config = dict(
    d_model=256,
    n_experts=128,
    moe_layers=[0, 2, 4, 6],
    balance_bias=True,
    lr_head=0.0131,
    doc_mask=False,
)
Below are experts of layer 4 (counted from 0) of a mixture-of-experts language model. Rows are named gate (a neuron's input weights, with its number), up (a neuron's input weights, with its number) and show model dimensions 0-255. Each number is 500 + 50 x the weight over its row's rms, rounded and kept within 0 to 999. Numbers have three digits each.
Before each expert's rows: "mostly gets" lists some tokens that are sent to it at least half of the time; "gets" lists some tokens that make up at least twice as much of what it gets as of all text. This comes from a sample of Wikipedia text that the model never trained on. Tokens count by the router's weight.

# expert 62
mostly gets: " his", " her", " \"", " their", "On", " His"
gets: " \"", " his", " |", "  ", "|", "="
gate0:562534549521554494505434485528485506556520584537533466570521519509543517472571455585517539459540443507554557507588487391482475510473516566476569428430474465398493607536505440525550513485415580497480565447525545481544511569403367514461446604462546460504385465534450615549532492520570406617445582486511530555469531459445501453524600461493488615451561493409554504527458447453532528530488485545492588490484538471498536526579549514566478488539478497542573513486489452415488522439423499540443405564401536472406588421488519579519513534502554468562502436463558411489465515558505504515522437529575501374462569511586406468565563504492526503509558453463489486453541531465529475571508508421505505527557524589468548462499511498465488485522540550559532481511396504530529547533509476
up0:454422507510431480421480506516465481469497482482478543510505457547529419484485429561513539583623471373459493505522451451552514478533505508458482386443521460418494564477483502583528591481485469429434580453479545604494490507476483412621508505567475575520540536538418573441543532415486539558598453474506484504492532536444394489437503471528453421453539455472477479497617461544466384491546543537546437584523501436530473466597509552553420513510510439435475517480586467449505459435517574545514521496425575552477518386459471515441526558468523454441472469414618463495506493532522475457445525398515490580486535422541482413494459547428559511443529496536539525462546525504431471475465550520528530524588538488578512462537443571491554487565566590520564550478413510437476432535522437

# expert 66
mostly gets: " 0", " Nominated", " $", " Geo", " Yes", " ESPN"
gets: " 0", " 1", " 2", " 3", "1", "  "
gate0:514478539541496520441498450443566519415538486638540516537534458487549533446498547506587511592488551377565509494495509562399500467517484489572456495404444477592431488569525580520498521532472458484483510472542510442496507562522569506571461515516441544441520499448426492587509576565588447512566515515561501560483504531546525505462497546579517560505452415456468484505411470531591494474493514472576503499406606515534483485523531493517408475491451548595506407583420480460547576461468591539413497490443510520436421505557559498569400453499501549466456456572523480585593544545533555461564398556532568489520484477560480476462403505496603426596495452527482452544571505517423467509538558465434522559443587519467542464553541483388486547500480474502511497433522487580602534545467507
up0:491412424535531530522503602550507475545401510427403495476524551532594418513495514542516583566498559476481479569448463505420525508548587567544521507503497578506482512456520406464445437631491503516431521559400538522483520486456597370584494584506539603486516424497520557515476530427565510567461483466488526522544478453459503547540431560599492574505527465582483511537463582516492383560480542600529480508520540470444526450433490501511528511537519505438362466475599551531506421447526470590416500501465525467497484424494540519508485467496516458545483528414504436531541412480448584510465563457441471485440476515492547422465432477487479514501503480514479492531506531513473565482520438431481468530465541424501485454513486513483454438488391499564455514416645520389532436503512381

# expert 44
mostly gets: "′", " Animalia", "idae", " classification", "%", " %"
gets: " |", ")", ";", "%", "0", "′"
gate2:521543528497589472562476494523611510523416457525493546554500590461501514519439587446481453498484443589471424525572474507495559343452441526446526524432508518544395355585476485475536445527476553566543541378488573455459563528522585459518468496449469525484563514442554579538572495483447421447522397489450485577561453473502533526523515432540483463458479445457518502485509502422498459507477463544501543486530528544632456472421491531449529475425580477508522531511453525510535443465513588488529568529471531433480477545518644531595610404455469501519515531607500466477471517440495547434511457523454479507469495507552508454511446522438448534449569523543495498507540591507541506486487491629505406519571490416531534574578582468453533522483434442444478523498509601531498421488525558
up2:517471410361397513518429491435459467463484565438505455478513451560500475469582476538507541441492509456539460441509492409520487554497585652480488533555454455476512516514508482476518490581452481501433543602455497528480582444443452571511505562568565484518528467478491529523391510484498471465429474522544519488486461399503435466521485589490552393627571471445526490492472518488434570535443515524518503431555496482519599489461611433517557484423446505512551488544464533455546472526444586431492419522453477505524472531466475486417578510595460479537432554522475489449476526491511440451476485561435486495469447471607522584420596612561469451545451449492513453480474483535447456532404480354583576535495456547498440422476471475538481604566473480514514563466528570466502575452504518

# expert 116
mostly gets: " \"", "'", "(", " '", "’", " $"
gets: "'", " \"", " (", "\"", "  ", "ti"
gate0:577487518514490465557460512428455498476579469546511533528472438602461545517503478491486482554518529482460525587570450465547489538463522515590437549456449557562421520462506575385502385495486559434452519526467526444564462326530488385432548595569499449460501508506553484525548509516586436492446568467582521547478586569520483576543454509436573525473512425466469519441544394551473550476534503416512588527555606504445551478533493557538509500545523460437531452507431501530447466528428547502473476521542426462470438452480524439516505466554512581513505442547502480601471520555535469484469514608496589431539542437465584467498512543469481474574493453583500432640441493419492498568535491433513498526492456448521502527611451551542633511508504490559432529438533477527544535451459486
up0:545525523563493509522469411458510562565448474511492475486434490432546501582487450454480540601574596418503458520462437508464575452542526497505498556426539574562477523512559526461537457492514486421387554487503510467433488450594418366496452479522491534489417388549475488545488458503490544373573455551455519482466484479495459510577539514568470482439558512520521481529488586443557474497437564562594509555483533548510536556459585467469537479480452560476433504496578577472445520469449388520555446440497506661508497517508521439449434497375437536471542587504438447524473454570448466479536492475575427536566472527470508511479515458396533428447441452485516481549461438513465462468509537463428556588520548491436407469439469432592453444482506478469463489436480588567433534425491500

# expert 72
mostly gets: "\n\n", " However", "In", "On", " In", "="
gets: "=", "\n\n", ".", "-", "\n", " In"
gate0:584447515488577504568507574445543512401564481612524484482533554520425462422507536526497539478500511507517568563629488512420562465493463580507515417527434443408426499475418460552442599497500507484505549490447526360501418568432468530497559436512454564496507473441533479542471494506596476523481430461543552439454460514498557489429507546553490428421488436527502426425510518473439522471575471533489454477486496483513516567541443501520539487480487461455550458527431577510458476535530409475475524551526463515470418558630609459529410460546468528377549456595547560467478463458626580536445554539533604514543457519455492473560522553489534460524501497523492556483528525501506568478491483572570471470521469534525552483511454521450496582489530472546463487519494540515563553503295466
up0:515463524497478544497479435555500448469474547517365509417486545569533534433462485497506498523514543540580504512493501452519412517509530465510498484483481560421517553562474584567486420445470522517574446554538418607414554480629589530510482502405419469494522431533533421478506429524585435535532436516579463409572499322500555526507564412500414540450429525496503575462527492474550423503525499550480425433524475468448363497496445540486484403516463518526413529442548573486493497484413467552493533446490644519458470502409552605480454484474443480566535508475477444516484481561462453491472543453555520509538459473527537498434544505471442488463465487596480472628499563523491500494412602458485476545350475493567472476490512476474526498585512545491495508488494471540510471450474530

# expert 48
mostly gets: "000", "%", " ft", " million", " km", " kg"
gets: "%", " |", "0", "5", "th", "000"
gate2:524562447486529455613471413548517459585429468439519537477451446584385456481594483434505460464541540477480498471535582536494489471512538579489520513462505480515475463452444440503534427551498505476545493517464409413417509586506543493481440450450429544480433463510568480498555513459526484458504462542469489517540442544570423581482507446576512445522497494513521422527514449477468510542409423529404505586593530505473459560442523568567535494486491555573462401372489593476505589447502518504497570517495544448582495412363529551460452515493513452525449534446531407528426539410451470496430539564547532429531486525389528538499452514500462417463505552537473474563484524517462504437582458631482378479523517503562436432573405465538468552459504536484513424454573551525488490489458505
up2:520483443526522502504517523487517493417519474519561421467514512497522545429587521475472502535428472519534487555574517581414540453483469509529447514594497416533547557518586456488524435521492468487398547590550523489499425484493419538471433430573575463474542556586477439544460421528503559488632557525454540519428449459531516406532475516511456459527503504426610477470419484480522421505411560561519433596485493450510549494516502532561536551443495503452511507570462515562474506540608512504508402486507453397508385412479539511556530613488479525470545435621530515474537553529464598478497485570480499481463515535529531566590526494528420461491508527514470472559494540456428487483439548427487480362437585609581582498463445481364458507575498482557503551492532460459506477484422528

# expert 38
mostly gets: "The", " The", " the", " her", " their", " a"
gets: " the", " a", " The", "The", "s", " his"
gate2:532501448511483564513484517444464467551467522472544590452555537544522505508591435453417549561596487527541502478412488555459534491460499644496505551512459441492472512507469482534509518517418428501477501436487464535446522500563519559543430492503432506504513463444431565458505485440565583462505498527550595508524559498537465398507523500577603482611524476487420468525574530577393518562535456438507538475643498530629493595527486529517425512463512508515486467453416512494534466505550385629445574496420484563532395476486532482516525432522528466524436478458394578536528450453399461506508477442524539489433577505509473493503554562402568528560531573518460564434495390501454505391500559473507489461560509544505563452537508416543516454452509558435476563411554539490502519501530435
up2:513480491474463458513512522432554546399559454545442480479548455494467510651456468558517508494427460496515516425512532576509492531476539522464489438422501564562474444504497535484538488489511564504488498510588504491439485475475477448471408451462583504500609427489497425468437495549468440538510541537532412461457479438552527442568476495458466496585502463587483479562433464507497465563451599514476453516478549532534477591565593329477424499583596520503565493527627547499474471495505535501539464466511542475510586568571448625435480559407456506532560582466563493512525585532489476434503566464607549508475506476532518478438494467408455504524579490558462449455529552634475520485470503558453525539564487482591461514582511534500525599460425443536519476462518496509611556545564587

# expert 11
mostly gets: " football", "born", "weight", " footballer", "ball", " basketball"
gets: "s", "t", ")", "d", " football", "'"
gate2:467499439458592468568477538475467484471392517457540528518498507493409655557536496550542534482485502566435533492437518526510511494467686466450518500443525471434486382628555469549594399531497522449542479488413413533447492526516508396431474460444577527543476562523483584438558549454535549453511507365441499413507493549496532533496482533536482497514465466543480409476440567391484561479466499447467509380558515472527395515442614487516491500558587407498555557502510541503506496496572489497491496553466537528514483456512536552457510470515561520515478522511452543517516525498510489506485507547519538502587472447558510453549498530602528461458447490464531502488448473501574519441479508570543547595438531397534513547498417414491523533436418453517415540526518575467362474491516533
up2:438413461439512436507448421446443568427496553550472477518443509585539486520507517497616415507438551519503555487487604511515439484521521520520563506475464446523524539565610527537518437413546452549518529495510472494458522482473496464503471534488498520612446506533442451451461484496451546469513514607431468510520485403430434464582454501431521512434468479482518520452474509585607435465459505516445462552426434471614420523612580335482450563508531434479526467449506540506585380467451461494481478524556450586473509509550409480483538479429436488530541515524525513408493575526525461538565508476476465512426443461454496460532478566487586511495511488507518566472502434516447441522483612503412432548524414418538446590468434522520442525469457470582550487484458547459464579439609487

# expert 99
mostly gets: " Best", " natural", " economic", " social", " international", " cultural"
gets: " the", " and", " this", " other", "ic", " National"
gate0:524518536502513455553425524547429534469558556527453491537543446486462500548470564566500545452503478476461548605585471448529533491489466478363540520502512574470515540493598447496495437521443571571511562575472462445461518517510502550555427441494408458500457473595468448622478507523468506442466423443542459438484481462558513535561517487463538520494559529511550467513486525528492481569471497501477526485476494461479505525490595501522515587512450454529502426570490520430472515575509539408496459572602454442516444495462446527466518613569481624471518448459403471420490483362535411544479489511507503475478514427546481392559516568501428429554477390586622491501458561583444466546534433583409419448466558528514573468518462441499472503530474498488428441469476494475655498534566552
up0:481389475375438556570462546586562519521561398534467460485393533528476437515445570513555460507468487513564469521526459451483494634492532518495431479528475506459575506473441496509439527505555585520532546554498586424488441560522533461581421560558449432498470426464497492487519495590443448507543516553452381467446568496392445496436491548475504514479488489487471500463465559515547484535391462553476419464513543531499470511571491510534533512514460503526508465426509460484459488477487489469522566557533597504553476494520472505513517480447459554448567446521449599457588538461583566500460558424451418526527486524409604614560498559473485495468414517557533642438528450514363580482490479541567470520442506450474398477487403532507560467465534554458471479558604518462516548477514465

# expert 124
mostly gets: " the", " The", " Al", "GB", " US", "De"
gets: " the", " The", "-", "The", "B", "'"
gate0:531459430421515469504507526485466525461530522528505540464552514502549485542518490455540497473488552449544478565494552483452554483548431489471504428556443537512542568564481494484513462503590474447466485497596432459589528496489446530485499479480552473449518540462527574546453557456417574520536416472489466528583546471499547461485590461497562591478492531429485463579484532506463556484519409521553580482453528506592525533458477567575470435444459499480565428486476576493388462541479473520497464586492428542536543427474477537569605561434556521519396409507615474618569561586410539552617522510522493516504486420438463454568541478437519435507579547429436454524516584472481432551551484458485378560466474504502589548529456486483498555473410502474433551447524585462452620582399493
up0:508450523573485543486462469520539479461488474484484482521486504443533576510438471464536507564418554467528613555463453478497469467445473481461412414448519447560456486549470570482520467504471589481446504524488535484426569465585522492550408551425478573453419462534579503509564521511502554469479555517544421508431473444496454526427551529511434514405499444460456491500512576497476422402554499466571542479527576505512609519492562475540541489427467581500481409448520593563482460577489493581364481464502507550468508453514511464448508583556594516515421510579420463529498390534578532465611576510497519522541443433450532496512467492393480577520564526439431562528472470478484480598456606547530529582472609448439562625449567473527492496518471550460539530465468533510572594549483465

# expert 114
mostly gets: "aged", "acter", " Born", " Spouse", "Species", " ±"
gets: " |", "–", ")", ":", ";", "°"
gate0:512461494548407531509481561489517539406455600549577553513461510556525482459570451490498516513509496488482514402406444530483487476539523552530455483480458517541493491456565529548513564467548596480592487486606434469481465504400468564504500510528563425551527511484522507492509478513603411587503485529416478492563529472573517437519514514500483539456487480486559503461510595535573488516510440570561513472553441497491434483385547434576458413557540488506528541601626550545505568512447532479466443526465471571556457390446506584550465500407526556428546559499579569406419655508578521508521475438489431466480504509480452438493547429570452521527496493508575448525566504471579608572490475464497547520598573480508516532462464460496442566520450409446445473481519445502585576516553438
up0:561365445451494403446485433507604435593479451429533473547558497538458453528467560442583512459586533449603484550421552493516522527506456552562487481505501593440477494460513538589509479458492496535464543508469517536516504446423483398468503524503509540495514454560549512510501493464421562476536475477431567413538534397524513549493561520553485539418523487525542576448643549500547484519508550529564508427555430449518553570476573521548538393541400589525478485549536490630505450431504474494457431510490622522503523516506479465412558505504540559480469444555521498538584473527498596529623608481549491518438474485583439496533483458511556386474442418512468536467473472444507553539551478490513523535451586427471470469511503512463501508473521421433507418503508507595540573425507523

# expert 29
mostly gets: "The", " the", " his", " her", " its", " their"
gets: " the", "s", " The", " his", "'", "The"
gate2:538417463620468425596438524403471463411534472521548550380471543502497568475493523482496507553441544466476461555471488512473452424482480483444587479452458510489408456503508501472515505393508404539431560511462520575540558526522492437486492432539421463472470557496533505537495539491525578536527495470457525499478489473486520491444567483457608473552540495482538500528522532572474421542564499549498545416483379521576450553498462654549403486551534494522446491479533494461593468497500499546537468468494544441576505498439595456471524533606477591532519493321514458531486552589455591573516537474512477523353485464464476502431502499518554502496432559513445510537433580474560502463483466522526484534489369521514532497463520459527507615531450526495529486385451465461610519521501432
up2:495486500534490480547503479495459443520509427449582421520616594498520490572506533446506364521517526577483500507531515581582509452463514452490518475529358530516455483460484460570447461495406427521516540516521502523545504365441427551517580468429545464499537472516411510508495510524557490425518530557455447458549463482537547541487429433477437484531489463473555530470462489512495509493474506414500565468551470521567562553548442438512489618535539558514554570558462554481561496517503540501474453481557577499491509506422553521467434519455471422427598462585441572515562573478533523479466461503411485488531404496537479455471525520460488511482557423455542486514475523647548406542455460559539456506463514436356520486610550445534499460492452576516525539394388519533369530439449436

# expert 20
mostly gets: "°", "′", "″", "\n ", "\n   ", "\n"
gets: " |", "\n", "°", " (", "  ", "\""
gate2:546444402541526464519463521549511519549428467468476490469465408512445536622579439498448494551480459595428480514485468443526507569478457409459461494441392441519448407538543513561553470449505512511473495383438498538403384568605526591492587538481522522541541508477400584492396439482526529560445506560533428473481521541548476551462509484407450483483454452589507494486463427504541479544430451511391558456630525540450484432451437569490491540518453492550466490452462462522502493452430482465538558485515481499549497461461566508470436504462510407456488516523453545565468497559436546425501448469522542558452478481416375440506507542511499444425578537426562502481540498529549501464463405560549488521463461499510586528431515434404519468460456503452466514490574503552576539525600530
up2:442550450498474558562557482504451476485515513416521500490520489479547570445458468562524483578467451606538499465535581567415465469469521568503529591519468476472543532397469400515493479529525582435540550448562548482523483429520469414539520549569539530445420582601461465501589532522509466513471521428444512455393492476526501557408486579588478462471512527612648511568475455505482531501518540425483473521513539465427591578526513494497505502481492533446416477547573503448554507466486622498500551525539562475513447571537528442436495484499502568475455541424515509469462524510445461465497478497476541610495476532459512432495419510488492474499516471567382360475367534488463531579565467469369509534535570473572496455492442468550529516430455482493568513423429504583568472579499460

# expert 22
mostly gets: " three", " four", " six", " 8", " 6", " two"
gets: " 2", " 3", " 6", " 4", " 7", " 8"
gate2:570518452469482402513500518469490513546503572535540529432489440497424529516552459412447524486484549588428580461435430555466488525460530509520556471594598472508517542556481448522487508557469497508403524580504641508493484541562423491485554460547543466517516472530462577528547532394556458493463519567549561513519422448497549527510459550450506437547562474567473433491386490463438480550554545435490525456501485507426596508466510482497545601584582521454568447527554541471475466544532351580538535450424535511478523465527638539572525457510483499565522581508538560599495497516446439508410519490417620593482476465457521412561603548450537493490449397505511522531509427517526512518505469538579508466553507511536530544450474467468474483561560479483440479521535583506498416615471478
up2:453516550560487477437411509489451473404427413486505509603497485499370438532428433541523506499552579581534480483502499445485458514492475569538533484585582528539522493468499484550483629473475469480505507477444474484438443536476504485528545532621464516519468545529445435486506464546515440530449547598520375649585510396555579514492492583573488464559477539505488478445516486459540485543480646514413478513475472533593472571550478470556543514491569522522540626481454547543518488485442482490479500546596529451455478481489573534483467490520481570432577482564549415525454480425517497445408500546395459484480481475607480487553517514448451567495497407482487411531374547536452480566457497486462531517544529522465438392448464486518472454478423571516530431554479434511479500554512534

# expert 118
mostly gets: " American", " States", " 2010", " 2013", " 2020", " 2011"
gets: ")", ",", " States", " American", "19", "–"
gate0:511527453543553456531465486550497503489516558563538409511589515520448497517576524462476554426476443473563527470511462438478479415477448621506534473523362485482436432513465461402483556490523534417569501534532475509553430526425437540418449531536398425490473500527416512513562479586572459623552460413494487498496534419473563564486509560440525519518555463479514433412525523511518555471451443540417566537547589517489472448607525505451492540506557387459532475514542610501455466520520545514382479688509519484529532434570510509563503512510423500500486464521506531513484452456458489566461402477430569527495466568571446483499553552461476437571448442542481469449531503452551506451522507452477398432522566421513568631464508487505509486531458413565461494483479512494524534448510556
up0:458452495522524580500541526434480531417460441525442517499524427481434509510497460521575468413529372496502469510535517470502467523477475529475424555495416540409485535456468563505400597522540459422497539497636425471476510472502535507529491550388407506480543466496632475499576444492542504524503501441497480478512435508530505609478519448536524515457467513588491454460523504532486469567548514556504433459510490530573421426546538486445559450549472484510385490482511521528522510446495416585429512481462562471555539505534535479475477474545589607513538528517570479443572412492505519553537567435554520572516488473471503461460456503426621500506473421442546527572499539556463465480493484601498505532435567384589532394494540532408567446584608530400467451445512492448502395457454421

# expert 101
mostly gets: "″", " Animalia", "hip", " classification", " Clade", "irc"
gets: ":", ")", " /", " =", "et", "″"
gate0:580502510513531485502446519529463635421539567512503515558512456408497525472556441490491519472487556534530659571529549498439514444504412435477402567493406477470546519498493516439429517459562385436425551473553354429460459362453523467493462466481499495479513402557536539452538519459564537547525454473512521451505499552492488472577493503502449620412508564516539518566472461434474631473537417519415600521636493482528520554537512479430528478563461502479481469508489485588500455564595518470495477603487504551480567389530537504456446503509497514450457483490548494502451530518456466470529463467512487435502532505473586492548578475487518475373554527560540432446465549618457473483531441460410457504508505528498522465553488522503512491495510500567451549481596510501590488550430453
up0:617556539439529493515501499520546516578440553552546472530504538444487454471438483513506513550495460529591483544482470467455514536514451446557565453481415527434461491528532491520533469480373528486415468444509488503416500542543489529510466576605450584497492540477500455362622498460531385507482494541485484419539428432428466489564507519550460454516520498548544499393443493507575380439571535526558498542591531441507463552449514527485457418461455585462491544505573434448480459513467495478469484497387566477467502452459576469505560497446542461551581561563532492620480490510476568561468497505558499609546455514444468440462481487515383558476483464509470526553555527446518533466439413540544448496556518423539527480463525464495457545446538508357458484413416511536506385545596462